Experts of a small language model: width 256, a shared expert of 128 neurons.
Below are experts of layer 4 (counted from 0) of a mixture-of-experts language model. Rows are named router (the router's row for the expert), gate (a neuron's input weights, with its number), up (a neuron's input weights, with its number) and show model dimensions 0-255. Each number is 200 + 30 x the weight over its row's rms, rounded and kept within 0 to 999.
After each expert's rows: a language model's description of what the expert responds to. This comes from a sample of Wikipedia text that the model never trained on.

# expert 43
router,196,203,210,213,218,206,169,199,212,182,206,242,141,178,212,194,165,238,223,203,166,236,215,214,208,178,205,156,201,188,213,223,181,171,240,206,173,220,212,149,233,187,181,189,190,192,211,260,190,190,175,199,185,239,221,192,266,175,195,173,242,212,203,213,190,212,194,148,179,166,145,226,213,199,179,172,170,165,209,208,188,197,211,164,198,301,179,167,165,243,232,202,222,228,216,166,147,154,178,171,205,235,188,222,159,180,203,211,200,230,216,246,217,188,182,209,161,213,208,174,194,263,253,161,161,227,201,234,180,286,280,201,219,200,156,214,186,198,169,201,163,200,233,177,237,189,209,146,270,206,245,184,258,182,200,153,199,217,227,184,172,193,205,178,193,215,174,181,181,210,221,172,253,173,241,214,191,189,192,238,229,231,171,193,181,170,224,227,242,254,186,166,185,217,129,169,228,239,199,192,168,197,219,183,213,227,218,237,199,189,179,213,223,89,205,168,189,229,207,203,219,201,177,192,224,160,200,233,229,230,186,192,195,181,205,179,180,215,164,228,175,177,123,208,125,208,137,192,212,194,145,137,145,208,206,232
gate0,213,207,165,246,175,165,197,219,279,189,201,157,177,139,242,160,232,212,190,174,160,225,182,218,168,124,162,178,212,166,194,183,222,211,170,217,179,195,197,186,222,163,167,240,179,153,171,244,230,170,213,215,170,238,195,263,180,266,148,196,215,159,187,185,163,237,180,176,199,228,239,229,178,156,200,192,239,180,214,224,242,189,192,239,254,181,208,221,126,198,209,231,179,219,205,203,223,224,208,176,198,223,180,182,212,189,203,156,233,215,150,177,177,225,185,161,186,201,198,174,187,243,183,215,209,180,226,249,242,227,231,159,173,246,199,154,264,194,185,154,182,236,187,169,149,199,265,184,255,179,231,220,241,215,182,215,214,198,221,234,256,241,145,202,237,201,176,234,200,191,256,169,170,188,229,191,181,164,196,178,249,207,215,184,121,218,193,195,209,196,146,196,151,174,209,267,223,170,223,170,203,137,195,186,232,196,215,196,170,198,212,192,223,180,196,212,254,240,180,186,239,154,191,187,259,179,231,173,218,189,159,225,206,204,206,203,208,154,191,206,202,227,201,243,176,197,223,185,222,137,218,232,238,192,211,202
up0,207,190,180,261,172,155,224,194,188,203,184,148,199,155,227,195,250,199,197,160,192,219,173,194,189,168,227,215,229,183,181,199,208,178,193,170,208,207,221,249,213,199,214,238,132,256,215,255,187,216,206,220,209,211,210,231,212,244,141,174,231,154,191,171,136,212,180,187,197,219,213,224,227,170,184,175,200,225,175,178,234,199,164,228,263,190,215,202,182,222,208,176,152,217,239,161,247,200,211,219,187,216,182,224,230,208,201,199,242,159,201,181,171,175,221,270,217,163,192,179,226,227,201,209,198,157,216,224,152,180,237,201,178,240,162,155,284,208,202,189,213,198,235,196,182,210,211,205,151,234,261,158,243,205,174,183,179,189,206,189,249,251,182,146,198,171,183,149,198,187,237,204,167,158,199,218,226,179,195,189,218,214,213,198,145,158,147,189,177,161,174,194,123,218,253,272,237,216,214,131,175,227,268,226,231,211,189,169,183,176,235,175,227,231,171,202,224,245,149,175,205,171,208,160,202,201,195,202,289,156,175,234,209,203,177,151,199,205,223,178,188,152,197,209,173,169,217,172,228,194,211,193,233,267,178,195
It responds to: Table header punctuation. Pipes, periods and symbols in stats and election table headers, such as Votes | % | Seats, ±%, Apps, Goals, Pts.

# expert 29
router,197,229,222,192,203,206,192,161,227,221,189,252,171,175,205,181,268,231,242,181,205,206,253,209,171,173,184,190,198,175,209,203,174,212,214,207,126,222,201,161,204,146,144,193,196,168,199,220,227,206,180,199,211,237,229,146,220,198,260,208,139,243,222,173,171,137,234,213,170,209,157,163,211,180,158,187,203,173,154,268,209,184,257,238,195,197,183,229,147,223,198,237,197,215,193,210,234,163,178,217,199,209,202,256,171,204,247,189,225,213,218,227,257,237,176,273,148,183,216,193,195,222,239,189,188,226,241,204,192,226,249,179,202,163,156,240,179,233,171,225,173,245,239,216,221,230,198,203,246,226,212,212,204,195,158,193,210,187,258,185,192,230,167,102,173,212,172,229,181,154,167,202,226,194,228,241,222,229,227,229,162,177,251,194,243,192,210,232,225,236,209,152,229,222,189,195,223,252,207,179,219,169,180,201,174,171,201,230,224,178,194,216,169,178,176,196,221,206,157,178,225,203,228,223,202,155,177,220,234,250,178,192,175,210,199,172,239,231,155,197,216,241,152,197,192,230,139,166,217,245,174,159,126,198,218,206
gate0,192,196,214,215,219,207,243,194,249,227,237,181,244,181,186,222,158,185,188,236,233,169,227,194,228,165,264,172,244,201,177,241,225,192,219,181,159,220,137,232,172,216,195,178,215,130,179,146,182,172,190,207,197,171,210,239,188,174,206,221,216,156,141,194,236,261,253,225,197,167,237,243,224,174,216,200,188,197,130,235,205,255,150,189,169,210,228,182,162,216,240,183,208,211,205,225,190,186,203,161,172,210,176,178,225,202,210,199,228,208,219,253,173,174,241,170,199,256,208,193,194,169,211,196,211,209,183,169,213,180,204,222,175,224,185,224,170,193,208,217,156,157,185,261,190,207,208,200,213,213,247,121,220,186,216,251,238,169,200,194,167,185,239,215,207,163,220,219,241,205,247,197,162,254,132,176,151,236,162,218,248,218,181,180,160,258,245,166,211,193,163,224,161,215,228,206,217,198,176,234,208,223,159,209,196,192,198,172,187,216,169,234,207,196,202,185,228,235,162,208,233,142,213,134,143,155,136,220,160,231,189,220,246,218,212,194,211,155,186,205,253,139,207,244,189,224,199,176,205,205,218,226,209,210,198,126
up0,246,242,221,254,225,170,282,178,206,202,200,161,216,198,195,238,201,175,183,155,220,217,180,219,221,162,211,192,205,232,220,226,201,198,177,178,168,195,156,218,160,227,172,209,199,166,160,159,204,212,217,201,168,177,205,245,222,187,199,162,213,141,86,168,234,241,225,209,192,217,218,212,222,181,207,221,234,166,103,252,208,236,200,178,159,213,212,175,192,178,189,194,176,240,166,228,190,197,244,139,185,171,230,191,194,175,205,176,196,169,208,208,245,196,246,174,214,251,230,205,150,233,194,218,211,184,162,178,178,236,226,213,216,245,248,214,198,249,213,185,133,195,198,249,165,212,186,205,189,172,196,184,208,190,249,216,239,144,213,176,176,218,218,220,185,155,198,204,218,174,240,208,196,279,143,197,192,216,189,237,178,236,158,168,146,218,206,160,218,214,235,203,215,200,231,221,182,190,147,220,182,202,169,221,171,222,235,206,193,198,207,138,191,157,201,191,195,244,192,172,207,211,188,175,160,225,131,170,182,195,181,200,261,242,201,183,253,215,223,130,195,204,234,282,250,190,214,203,183,184,197,221,220,222,196,180
It responds to: Nouns ending phrases. Head nouns closing a noun phrase, often technical or abstract terms or instruments, before a comma, period or bracket, such as virus, theory, policy, guitar.

# expert 13
router,166,154,155,227,220,217,180,220,180,223,204,157,212,194,130,203,242,186,210,191,198,143,201,254,152,194,212,165,166,149,195,155,132,223,239,205,182,253,220,145,236,209,209,233,208,205,176,176,214,166,203,184,198,170,226,269,238,184,217,236,195,233,232,216,184,154,220,213,179,194,163,225,204,225,225,304,249,205,183,206,195,168,202,189,206,187,181,237,151,163,203,227,235,203,267,225,180,232,246,226,205,244,180,261,209,180,210,220,229,209,252,207,183,198,177,227,240,179,212,209,169,178,151,240,198,220,178,199,182,211,234,201,235,164,213,188,218,187,190,192,185,196,213,190,238,218,171,202,180,166,220,212,187,191,191,206,177,106,182,156,219,177,173,221,170,199,222,195,226,155,140,177,192,228,137,220,220,205,158,152,213,128,236,204,212,181,177,242,238,255,219,150,230,154,216,199,225,209,243,223,236,201,204,204,191,227,180,242,212,185,213,171,198,215,202,237,151,196,175,238,199,153,219,226,145,216,200,211,205,212,234,238,193,193,187,176,190,209,179,171,146,245,230,247,251,170,189,186,150,168,182,189,178,206,165,221
gate0,255,236,258,196,261,103,212,192,140,221,237,198,219,206,199,208,210,161,232,199,232,142,229,186,180,158,215,218,177,180,233,239,173,206,193,187,187,264,151,193,191,178,206,215,186,240,190,167,189,161,177,289,188,228,189,195,228,190,162,231,148,223,140,215,255,172,242,175,206,216,211,193,208,165,235,225,168,180,162,169,159,213,202,189,200,195,192,230,217,180,188,214,169,220,178,150,192,243,216,241,164,188,211,217,186,213,187,222,163,208,154,246,184,204,187,194,219,228,199,202,204,222,216,196,189,228,183,122,238,220,239,205,227,136,211,164,188,168,181,158,237,179,163,230,176,232,260,169,144,205,249,181,184,180,200,199,176,185,263,160,201,208,205,142,202,165,203,198,186,200,200,195,200,221,235,181,226,208,163,105,246,206,155,196,205,227,207,244,200,168,153,251,243,270,206,239,172,176,177,186,173,197,237,219,193,248,228,191,185,240,223,204,208,178,217,205,218,197,210,172,240,186,191,192,201,182,162,133,230,201,231,169,222,227,173,191,173,206,249,179,177,223,216,156,193,227,212,209,196,200,185,231,241,212,206,173
up0,195,205,163,166,260,123,228,219,202,189,240,210,234,190,230,149,183,251,191,202,185,126,204,213,246,135,187,182,167,243,185,213,231,230,174,169,194,185,205,214,167,207,208,237,249,243,174,167,178,174,217,200,160,195,175,171,216,184,195,191,205,242,185,189,221,205,192,129,172,283,197,179,190,195,243,156,210,154,170,260,217,197,215,205,228,227,226,179,206,191,98,212,173,231,205,184,175,263,235,292,206,204,190,209,155,200,198,223,143,199,221,232,155,230,177,150,229,212,191,162,230,210,174,171,211,242,195,154,210,206,206,181,247,232,183,187,264,242,149,176,221,198,199,206,240,221,234,172,174,213,207,200,200,143,179,204,183,260,218,201,252,225,175,176,178,157,169,226,187,199,181,192,197,200,195,171,215,229,178,232,215,204,235,188,227,205,153,196,180,183,193,239,198,234,231,233,168,162,235,234,189,241,179,242,173,184,179,177,203,233,192,200,178,227,201,209,190,199,213,217,202,249,190,156,181,210,184,203,167,156,229,174,152,226,173,175,229,226,191,199,166,263,222,180,151,202,197,216,238,237,233,167,189,191,150,220
It responds to: Title capitalized words. Capitalized words opening or inside titles of works, awards and institutions, such as The, Best, Academy Awards, Order of the Bath.

# expert 61
router,199,175,220,221,195,213,200,194,163,188,165,198,175,266,155,239,173,172,205,168,168,189,218,198,198,172,155,178,157,213,244,196,223,256,174,194,171,171,206,273,209,189,179,203,150,250,179,169,209,221,225,201,145,233,198,160,253,210,190,194,181,179,210,146,163,226,167,251,196,230,185,212,160,221,230,214,213,206,221,231,145,185,249,227,207,233,168,221,244,201,165,279,183,228,214,165,275,240,208,163,210,185,204,193,164,179,208,200,227,131,207,217,205,170,216,176,240,218,196,193,175,179,208,200,190,184,267,208,155,188,186,174,166,202,240,136,157,182,199,197,193,178,203,156,190,204,194,145,129,203,193,180,187,180,157,162,180,226,198,169,181,195,214,191,161,215,258,237,219,217,205,158,217,206,219,160,237,164,229,197,231,242,107,191,202,231,169,223,174,231,200,230,216,233,191,225,203,242,199,237,181,179,245,259,222,199,203,238,216,227,206,243,236,244,145,204,223,250,191,194,184,235,168,175,183,218,185,232,200,266,194,185,209,254,218,192,199,157,250,210,192,183,268,228,181,218,191,194,214,215,184,201,176,237,190,159
gate0,173,183,198,252,157,161,175,208,182,231,216,268,196,203,230,241,112,197,201,196,207,176,148,135,221,202,159,200,166,193,243,182,169,160,210,196,222,234,216,169,198,260,216,208,202,163,169,184,190,214,169,231,257,229,229,177,142,166,200,227,178,223,206,222,204,215,229,207,226,216,213,203,156,204,207,183,237,180,199,185,246,195,210,163,190,249,183,194,163,206,175,197,204,180,229,282,159,166,215,192,252,165,206,179,216,165,165,151,203,209,185,149,223,211,163,165,200,229,237,241,219,212,146,181,183,231,199,196,183,180,242,193,268,230,166,163,217,243,195,219,182,169,164,234,168,172,221,201,220,263,169,262,193,186,136,259,174,224,157,218,205,241,237,199,221,165,189,204,233,254,229,131,238,166,220,195,231,210,197,219,221,168,178,212,205,184,211,205,205,210,124,253,195,273,227,206,219,228,163,174,242,210,227,221,196,224,196,182,203,196,262,203,233,177,259,197,233,181,225,200,167,229,169,175,185,235,182,173,222,211,225,161,243,163,199,217,201,190,185,190,147,165,202,204,203,211,176,167,200,198,149,179,187,199,189,194
up0,204,246,183,175,202,228,208,241,210,150,196,190,164,208,174,136,266,199,176,218,170,239,191,226,224,166,195,206,230,210,125,224,248,206,175,263,220,193,189,216,173,208,260,197,221,224,225,197,225,172,210,156,178,200,190,252,201,223,195,208,239,164,195,206,256,217,159,228,155,192,193,200,229,203,233,243,148,238,171,200,139,233,185,226,208,176,183,158,264,251,234,213,210,188,164,144,215,214,197,193,150,208,206,173,211,237,187,265,229,231,226,240,166,162,252,216,177,149,170,132,219,239,246,223,236,174,233,193,240,195,151,225,181,207,202,238,204,159,194,191,192,239,227,154,214,233,185,190,168,184,210,208,165,168,236,205,184,151,251,201,195,181,174,204,130,203,213,217,185,190,145,214,151,220,199,192,177,178,222,139,197,172,226,185,216,215,155,180,198,161,270,181,186,151,194,171,186,158,210,232,163,196,166,237,189,179,208,244,144,221,158,233,153,212,218,194,190,218,236,148,214,197,198,242,203,155,164,217,162,200,184,225,188,245,211,182,191,217,226,192,177,224,224,201,201,180,184,207,192,234,202,242,211,184,250,214
It responds to: Non-English name fragments. Short inner pieces with h or vowels inside transliterated, often Arabic or Slavic, names, such as Fahim, Dargah, Stakhovsky.

# expert 3
router,228,237,201,181,206,161,206,177,222,159,219,221,187,214,144,230,205,236,185,248,233,220,252,169,254,195,216,197,202,185,255,170,160,164,200,168,207,187,171,215,235,204,165,215,236,194,186,200,195,217,174,202,200,224,204,185,230,181,192,224,264,232,226,213,206,221,249,194,167,156,212,237,178,209,198,176,204,191,179,174,181,225,214,219,204,190,225,227,228,250,118,224,180,225,253,193,214,142,119,199,218,221,226,144,181,195,175,232,203,235,201,217,230,241,179,183,167,171,136,142,193,206,187,198,188,247,260,186,190,224,209,203,193,226,131,179,177,226,206,147,200,199,250,159,232,205,205,176,217,176,243,223,269,192,257,165,215,148,234,196,235,201,182,219,170,211,170,207,195,190,219,154,238,187,228,238,128,205,212,207,150,188,199,170,216,173,216,205,157,211,205,180,202,235,135,188,212,212,176,201,181,277,195,190,186,185,205,178,214,179,191,188,193,182,212,162,146,215,191,162,233,168,202,198,185,203,205,219,220,224,111,190,191,215,147,208,180,280,212,190,167,194,169,196,131,220,161,183,224,165,139,169,204,211,238,242
gate0,238,209,208,251,182,210,158,181,229,228,245,199,203,226,206,161,237,160,215,128,133,193,137,137,214,169,207,206,232,213,224,249,145,216,175,187,203,214,182,192,200,209,219,174,211,184,167,179,190,208,185,231,136,197,212,142,183,210,181,134,166,204,189,180,207,151,137,162,205,229,179,193,208,191,245,208,198,212,209,166,217,212,203,226,216,234,248,220,131,168,231,179,184,185,240,215,216,230,181,194,177,222,227,244,178,175,238,245,200,226,220,244,201,197,212,208,252,252,171,178,196,215,238,212,227,171,196,172,208,180,217,214,224,243,198,178,219,206,138,208,194,170,202,138,227,162,177,171,274,198,191,196,195,229,234,197,149,164,264,219,190,136,173,185,209,198,237,240,162,165,188,212,159,206,237,208,169,181,231,226,257,169,175,225,174,195,252,243,202,210,200,173,183,198,201,241,185,183,209,218,200,168,256,239,176,176,247,213,239,178,133,233,211,153,259,245,237,178,176,235,254,193,139,212,175,197,245,199,172,189,191,188,171,211,198,199,251,210,182,215,217,227,191,234,205,190,151,196,228,224,192,192,196,216,165,165
up0,172,167,179,165,219,193,238,213,186,189,118,182,210,166,189,230,154,217,185,231,272,176,222,219,187,241,205,181,171,171,187,138,225,193,198,215,226,199,248,204,213,236,168,227,194,187,207,201,177,214,192,174,272,179,179,269,217,186,194,238,234,155,205,183,215,240,267,232,184,179,203,196,196,225,157,194,181,183,165,241,179,182,188,183,168,189,177,186,279,222,161,264,165,207,183,174,180,192,232,197,260,190,167,169,223,253,168,148,202,217,185,180,204,163,220,200,145,160,267,238,195,178,182,206,171,229,216,218,182,240,176,227,177,187,201,208,195,170,270,194,194,216,176,246,175,242,195,188,181,216,208,241,184,164,223,194,235,231,138,164,200,264,245,227,178,193,174,158,238,220,193,205,229,217,170,215,202,212,156,170,169,228,242,222,228,216,163,167,211,174,200,220,177,184,184,189,255,185,191,152,194,239,198,193,253,175,124,196,136,217,267,177,205,231,157,175,174,242,223,184,159,202,205,195,193,226,224,214,232,229,180,213,221,165,213,211,167,186,173,159,162,221,188,209,186,234,248,200,160,180,214,181,196,189,239,239
It responds to: Sentence-ending periods. Full stops closing sentences or abbreviations, including fused forms like )., ". and %., e.g. "the city." or "e.g.".

# expert 33
router,156,172,208,224,278,202,204,249,195,184,195,222,204,198,193,220,217,229,209,240,192,191,201,212,169,176,205,194,130,195,190,162,161,228,206,224,119,187,221,159,211,204,160,203,197,208,193,196,249,183,225,200,201,189,200,252,194,199,227,218,225,179,210,179,210,173,230,178,149,199,232,176,201,236,219,237,263,197,145,160,192,146,216,189,191,222,169,179,235,195,255,237,196,190,225,224,214,222,202,201,172,223,170,195,153,196,232,244,217,195,241,222,204,155,194,175,221,219,237,123,177,175,199,242,190,254,196,206,176,233,235,200,243,201,222,220,219,210,191,210,180,219,190,155,205,229,220,92,209,177,240,134,210,178,198,151,155,180,207,182,184,192,230,191,204,244,189,153,193,168,209,209,195,154,161,216,229,230,187,192,222,168,194,239,190,200,208,245,244,195,211,118,262,216,215,172,234,187,183,218,177,138,221,208,221,259,137,220,205,191,263,180,214,210,157,188,174,134,195,254,150,192,170,188,194,160,196,216,212,181,283,211,164,220,199,211,229,197,171,183,178,206,203,232,241,204,187,170,219,242,169,189,197,188,199,272
gate0,213,261,196,186,197,183,219,237,192,196,214,218,245,172,243,177,236,238,214,216,208,161,233,187,204,201,199,165,164,174,182,230,242,157,141,132,215,180,222,131,221,219,261,182,227,214,185,207,258,229,213,163,224,215,186,152,215,178,177,197,194,167,178,179,209,215,168,196,182,215,94,223,195,219,233,226,172,178,159,209,205,192,214,165,192,247,154,171,196,231,213,195,199,230,229,158,178,220,192,161,178,172,229,202,248,177,194,193,228,211,242,175,224,194,174,245,187,184,229,189,229,207,227,235,228,206,210,182,179,204,245,119,258,203,168,207,183,223,207,161,209,170,132,176,145,226,216,226,188,179,202,188,173,214,217,183,204,202,186,179,190,225,173,199,183,249,203,196,193,188,237,230,189,170,157,168,175,202,230,276,181,208,204,176,162,220,211,219,236,228,193,178,198,191,224,278,250,209,184,215,170,212,148,171,130,255,140,268,154,183,190,214,168,184,158,152,188,179,193,193,177,170,212,181,216,199,228,234,226,234,161,205,242,232,197,231,209,185,215,244,199,247,163,206,152,244,202,199,224,212,211,214,170,242,263,186
up0,228,198,220,175,225,231,209,196,222,213,179,158,166,190,185,158,229,195,236,214,191,251,218,245,137,157,245,230,206,185,215,257,193,256,224,193,182,228,220,224,190,216,201,203,177,211,185,256,138,248,227,198,159,266,212,183,167,238,180,183,207,225,203,193,151,178,152,228,228,176,267,201,240,216,254,158,181,176,200,155,216,195,232,207,194,239,244,257,252,178,152,171,160,215,219,200,213,215,217,184,222,206,173,271,233,209,235,195,208,159,225,178,221,209,199,266,153,234,180,192,192,217,159,167,167,140,168,200,246,209,195,192,159,187,236,154,198,152,212,222,216,199,188,124,213,139,185,199,245,200,206,186,220,195,167,223,196,175,182,186,208,179,234,183,195,156,186,212,199,221,150,177,216,228,173,251,234,218,190,182,214,202,204,133,165,201,138,194,188,206,178,188,196,179,180,189,116,208,221,203,197,184,241,209,189,223,199,141,240,181,226,184,210,225,184,234,189,193,189,223,165,220,196,212,159,211,208,210,212,151,192,156,202,212,131,138,220,243,183,206,219,214,229,203,249,192,135,198,200,241,161,187,211,208,149,195
It responds to: Team and place names. Words inside sports team, university and place names, e.g. Chicago Red Stars, Cal State, Texas Christian, Seattle Seahawks.

# expert 41
router,198,183,193,208,221,203,192,199,238,266,260,171,234,194,214,139,240,207,211,191,227,188,225,223,155,193,272,199,252,180,177,217,161,249,183,215,193,209,238,203,152,170,173,231,183,179,228,210,170,211,171,190,173,205,185,227,168,218,238,220,177,208,171,231,202,165,227,179,177,209,195,254,213,210,214,192,166,189,207,193,224,248,176,196,147,169,198,152,141,213,142,223,203,151,215,239,175,186,167,166,200,181,205,208,215,156,199,198,190,196,171,225,171,204,178,241,187,195,207,234,215,195,208,193,163,219,180,178,212,212,156,177,170,216,199,142,194,214,201,217,204,174,192,253,209,178,166,257,210,204,195,209,273,185,235,308,229,171,171,223,197,205,167,171,197,173,209,221,175,198,166,219,231,260,168,167,156,249,187,261,233,190,217,242,190,187,196,160,197,227,176,221,203,143,276,199,235,200,258,183,205,170,208,210,166,153,203,219,266,176,237,185,194,209,206,217,178,152,136,208,209,167,247,174,178,173,195,179,129,179,182,149,219,216,151,251,218,211,166,157,230,191,187,188,175,197,191,198,157,237,153,180,214,180,140,187
gate0,148,200,260,189,240,230,213,164,198,185,153,204,224,206,213,193,218,223,192,189,143,153,223,223,203,179,232,162,217,189,196,184,191,199,225,247,225,199,214,221,167,178,187,197,205,216,169,203,200,212,144,204,194,219,209,230,162,161,215,206,210,206,167,215,158,250,142,197,193,223,184,192,162,200,270,186,164,202,208,225,189,192,165,138,259,212,158,106,203,213,186,257,209,241,237,196,264,212,254,195,208,175,262,203,277,190,233,233,168,190,234,180,242,218,209,172,186,133,189,169,197,259,241,167,206,226,127,169,204,137,198,221,197,207,163,200,189,200,189,213,209,150,186,213,211,231,217,203,211,258,159,214,193,234,196,162,187,190,179,200,228,217,237,200,157,225,227,222,185,211,193,190,206,216,218,176,227,188,221,214,209,152,194,206,192,223,202,202,176,239,192,193,116,224,192,191,216,228,177,238,171,178,212,172,200,189,206,223,207,220,201,240,148,178,252,192,229,209,207,184,216,233,142,157,150,163,236,202,222,155,226,187,210,229,149,168,210,176,240,236,236,177,187,241,150,180,236,151,270,216,233,166,206,163,196,242
up0,210,243,206,216,205,251,191,168,214,211,176,239,207,226,174,191,181,247,204,202,191,207,194,183,180,202,216,176,203,162,176,223,190,152,230,204,270,177,212,214,194,199,234,205,190,199,161,215,197,188,136,193,201,171,234,221,227,237,217,200,231,202,194,162,130,254,157,250,156,189,197,186,229,158,248,205,177,228,206,207,205,204,165,232,125,187,219,158,206,242,189,200,241,212,166,125,189,208,231,178,186,212,184,190,242,257,147,191,198,196,186,237,240,244,160,158,213,184,209,126,187,196,255,166,168,218,129,237,188,171,167,223,196,197,222,194,206,206,188,213,206,160,203,210,211,224,211,213,222,183,169,224,229,194,206,164,201,71,177,181,227,149,183,173,148,208,207,191,226,172,169,202,241,234,224,190,201,156,182,230,233,150,212,209,235,210,237,197,235,226,145,203,181,180,186,172,235,160,157,237,179,166,223,217,248,185,173,180,260,235,227,222,171,189,251,192,165,209,193,209,221,181,220,206,210,211,231,190,275,208,181,171,206,187,200,182,207,210,140,224,233,189,221,247,169,259,231,187,239,194,210,183,205,248,150,208
It responds to: Abstract noun endings. Abstract or plural nouns and their suffix pieces after the, his or their, such as rights, health, forces, -ations, -ities.

# expert 6
router,191,164,184,225,225,169,184,210,179,187,199,167,208,228,193,181,218,205,189,205,194,195,212,219,257,234,171,186,179,213,191,233,224,218,216,167,210,173,215,186,192,239,150,152,254,192,219,175,252,174,202,198,217,248,214,147,186,232,223,193,221,204,176,228,234,176,222,203,143,239,185,193,183,229,189,175,241,185,200,142,175,220,200,220,186,201,176,207,268,187,229,211,213,209,169,194,220,267,215,234,137,194,209,206,154,245,167,212,251,151,196,188,217,193,258,201,156,192,267,199,165,210,198,188,179,233,200,215,246,167,152,137,198,199,229,199,206,163,210,147,159,164,172,183,250,211,230,178,187,181,216,176,157,168,206,153,187,213,235,199,87,238,183,211,221,200,203,193,140,207,202,187,198,169,163,213,259,185,210,197,185,217,199,141,209,242,165,232,153,257,188,218,207,278,226,147,196,159,203,219,166,201,238,233,179,198,177,166,226,201,219,179,222,193,172,239,228,232,176,193,163,182,145,190,235,253,168,143,183,229,176,204,186,241,225,175,222,213,207,179,224,209,300,233,201,209,232,141,205,207,207,195,197,206,217,173
gate1,178,217,243,226,164,209,192,212,177,204,237,201,176,189,198,218,198,203,165,243,161,255,203,151,248,205,202,156,181,242,198,213,162,202,212,257,171,173,225,211,228,177,217,227,194,168,192,200,215,220,219,165,190,191,151,215,207,227,196,190,170,231,185,199,200,135,176,264,257,211,207,231,186,162,230,161,191,151,194,190,151,221,259,178,195,230,214,178,186,237,235,175,195,162,167,187,154,204,197,218,183,213,202,170,153,261,159,178,160,174,174,231,194,212,214,206,198,172,180,236,242,219,199,211,158,220,236,237,205,239,257,173,167,241,178,141,174,210,244,184,160,225,182,223,238,183,208,198,231,185,197,226,240,202,192,254,203,111,218,244,177,210,237,223,171,221,221,223,229,242,155,180,200,211,245,158,198,193,250,218,238,191,158,285,188,219,243,227,123,137,218,230,200,179,239,211,193,201,183,207,245,175,196,247,206,140,188,240,221,196,174,170,182,186,148,234,172,212,133,188,164,162,205,171,198,192,214,177,209,209,220,219,143,212,166,163,211,176,171,200,168,246,196,259,201,211,213,164,207,193,172,223,177,208,225,232
up1,198,215,219,142,211,197,149,208,174,254,171,187,197,198,169,191,156,222,181,187,173,189,176,190,160,223,192,241,198,160,196,197,248,182,177,246,165,168,171,198,152,238,192,212,167,200,199,221,156,156,184,241,164,256,181,204,194,210,180,266,172,236,198,156,207,245,232,166,173,175,226,185,208,204,234,189,223,230,239,152,220,284,206,213,169,166,206,173,237,181,201,209,208,170,240,238,202,208,218,189,214,177,198,177,237,171,222,220,215,218,230,190,248,223,164,148,202,177,198,139,174,182,233,200,214,192,226,184,212,208,202,187,215,204,199,294,237,191,208,243,201,221,194,237,199,164,199,214,171,146,161,160,221,218,240,225,219,155,202,197,194,144,185,216,169,207,203,206,197,184,156,180,151,172,206,189,218,240,181,169,176,172,177,170,216,241,210,258,214,188,243,173,155,188,205,169,166,171,198,179,171,185,211,197,248,215,265,209,220,205,159,200,195,173,189,202,221,219,243,263,193,210,201,166,255,187,226,202,232,175,159,228,249,237,218,186,228,220,209,164,252,171,187,168,197,186,144,220,227,206,234,135,299,203,193,116
It responds to: Foreign name fragments. Mid-word pieces of non-English proper names, often in tables, after a capital initial: Pan-am-á, T-uc-son, Tor-res, Ti-em-po.

# expert 12
router,219,144,167,200,174,163,135,224,217,203,187,154,260,227,189,196,222,211,251,174,173,188,219,227,244,198,195,169,231,225,258,235,293,261,151,183,204,158,160,228,147,213,205,216,214,188,218,189,222,222,227,214,185,180,144,182,184,182,186,206,166,181,166,274,184,185,164,209,187,224,219,211,205,235,220,138,194,175,244,200,203,209,201,177,188,184,193,190,249,167,248,245,224,210,201,157,218,194,232,181,229,214,205,179,206,190,187,209,218,180,121,181,199,203,212,201,212,222,202,164,197,218,260,196,151,170,218,135,239,203,190,125,207,227,221,225,144,165,176,265,221,136,152,174,220,195,201,240,143,228,201,186,199,235,192,255,180,195,182,209,195,176,201,193,136,233,172,228,174,244,200,170,155,176,223,167,191,196,232,183,208,206,180,206,209,183,215,175,150,214,187,217,176,190,205,208,177,204,182,215,246,201,249,151,179,187,205,185,211,179,198,194,191,177,214,216,193,228,202,234,210,227,211,175,176,265,182,157,185,251,135,196,211,202,183,245,160,208,232,244,218,172,237,228,159,236,198,245,182,217,208,252,211,178,193,135
gate1,179,195,180,207,164,198,187,154,200,206,191,172,173,196,186,209,112,198,186,151,202,161,206,192,209,252,231,179,187,192,202,168,195,210,189,246,150,210,135,208,196,167,234,213,150,209,253,190,171,169,190,181,225,242,212,243,223,207,219,200,226,188,202,232,217,201,120,196,158,206,167,210,186,209,196,219,178,231,145,198,198,197,142,217,168,219,185,205,230,250,212,211,235,211,223,178,182,188,228,167,178,244,204,169,186,189,264,188,199,166,162,220,234,256,236,228,215,242,252,179,217,215,233,187,197,185,132,231,227,143,174,226,209,185,248,215,220,188,161,135,225,219,222,166,258,162,204,219,192,216,244,180,257,170,208,158,140,226,252,208,213,209,231,212,232,205,162,220,201,248,261,221,202,175,163,233,206,202,189,185,163,253,221,133,260,216,167,217,215,207,218,236,180,205,173,209,238,218,160,203,182,240,245,160,241,175,235,170,157,199,205,245,181,216,155,189,221,223,180,218,248,229,185,194,164,217,197,199,258,192,184,160,196,181,209,171,190,172,247,169,156,170,207,141,206,177,208,232,194,183,246,201,188,265,187,189
up1,168,243,162,151,176,232,189,228,177,212,225,210,234,149,196,174,144,168,195,227,169,240,212,234,191,172,170,191,262,235,209,165,204,198,179,162,215,181,165,228,166,121,216,190,225,203,214,158,170,193,214,228,241,175,259,163,234,227,192,212,175,236,183,244,191,214,214,258,176,181,198,170,157,155,233,238,184,151,147,239,282,162,241,218,163,220,228,222,171,199,142,204,170,208,169,188,200,192,224,189,229,180,193,182,184,160,186,186,174,192,231,152,201,189,278,166,178,225,216,251,217,210,163,224,178,248,247,246,203,134,236,187,191,203,193,244,220,140,213,239,180,197,227,259,196,133,171,231,156,231,232,218,254,165,170,193,205,152,184,218,177,269,243,198,161,227,185,212,186,227,188,194,248,165,194,243,205,156,212,192,133,160,250,208,165,199,205,229,152,214,183,200,228,186,190,240,209,224,178,209,217,208,166,230,190,192,216,235,203,215,202,197,238,199,210,186,214,184,213,198,200,188,215,229,167,200,210,192,221,164,178,228,163,222,140,180,198,174,189,183,235,198,207,219,204,189,155,232,199,187,216,166,217,192,242,193
It responds to: Mid-word syllable pieces. Middle syllables of ordinary English words after a short consonant-cluster start, often followed by -ing or -ed: str-and, sc-um, f-oster, spl-end.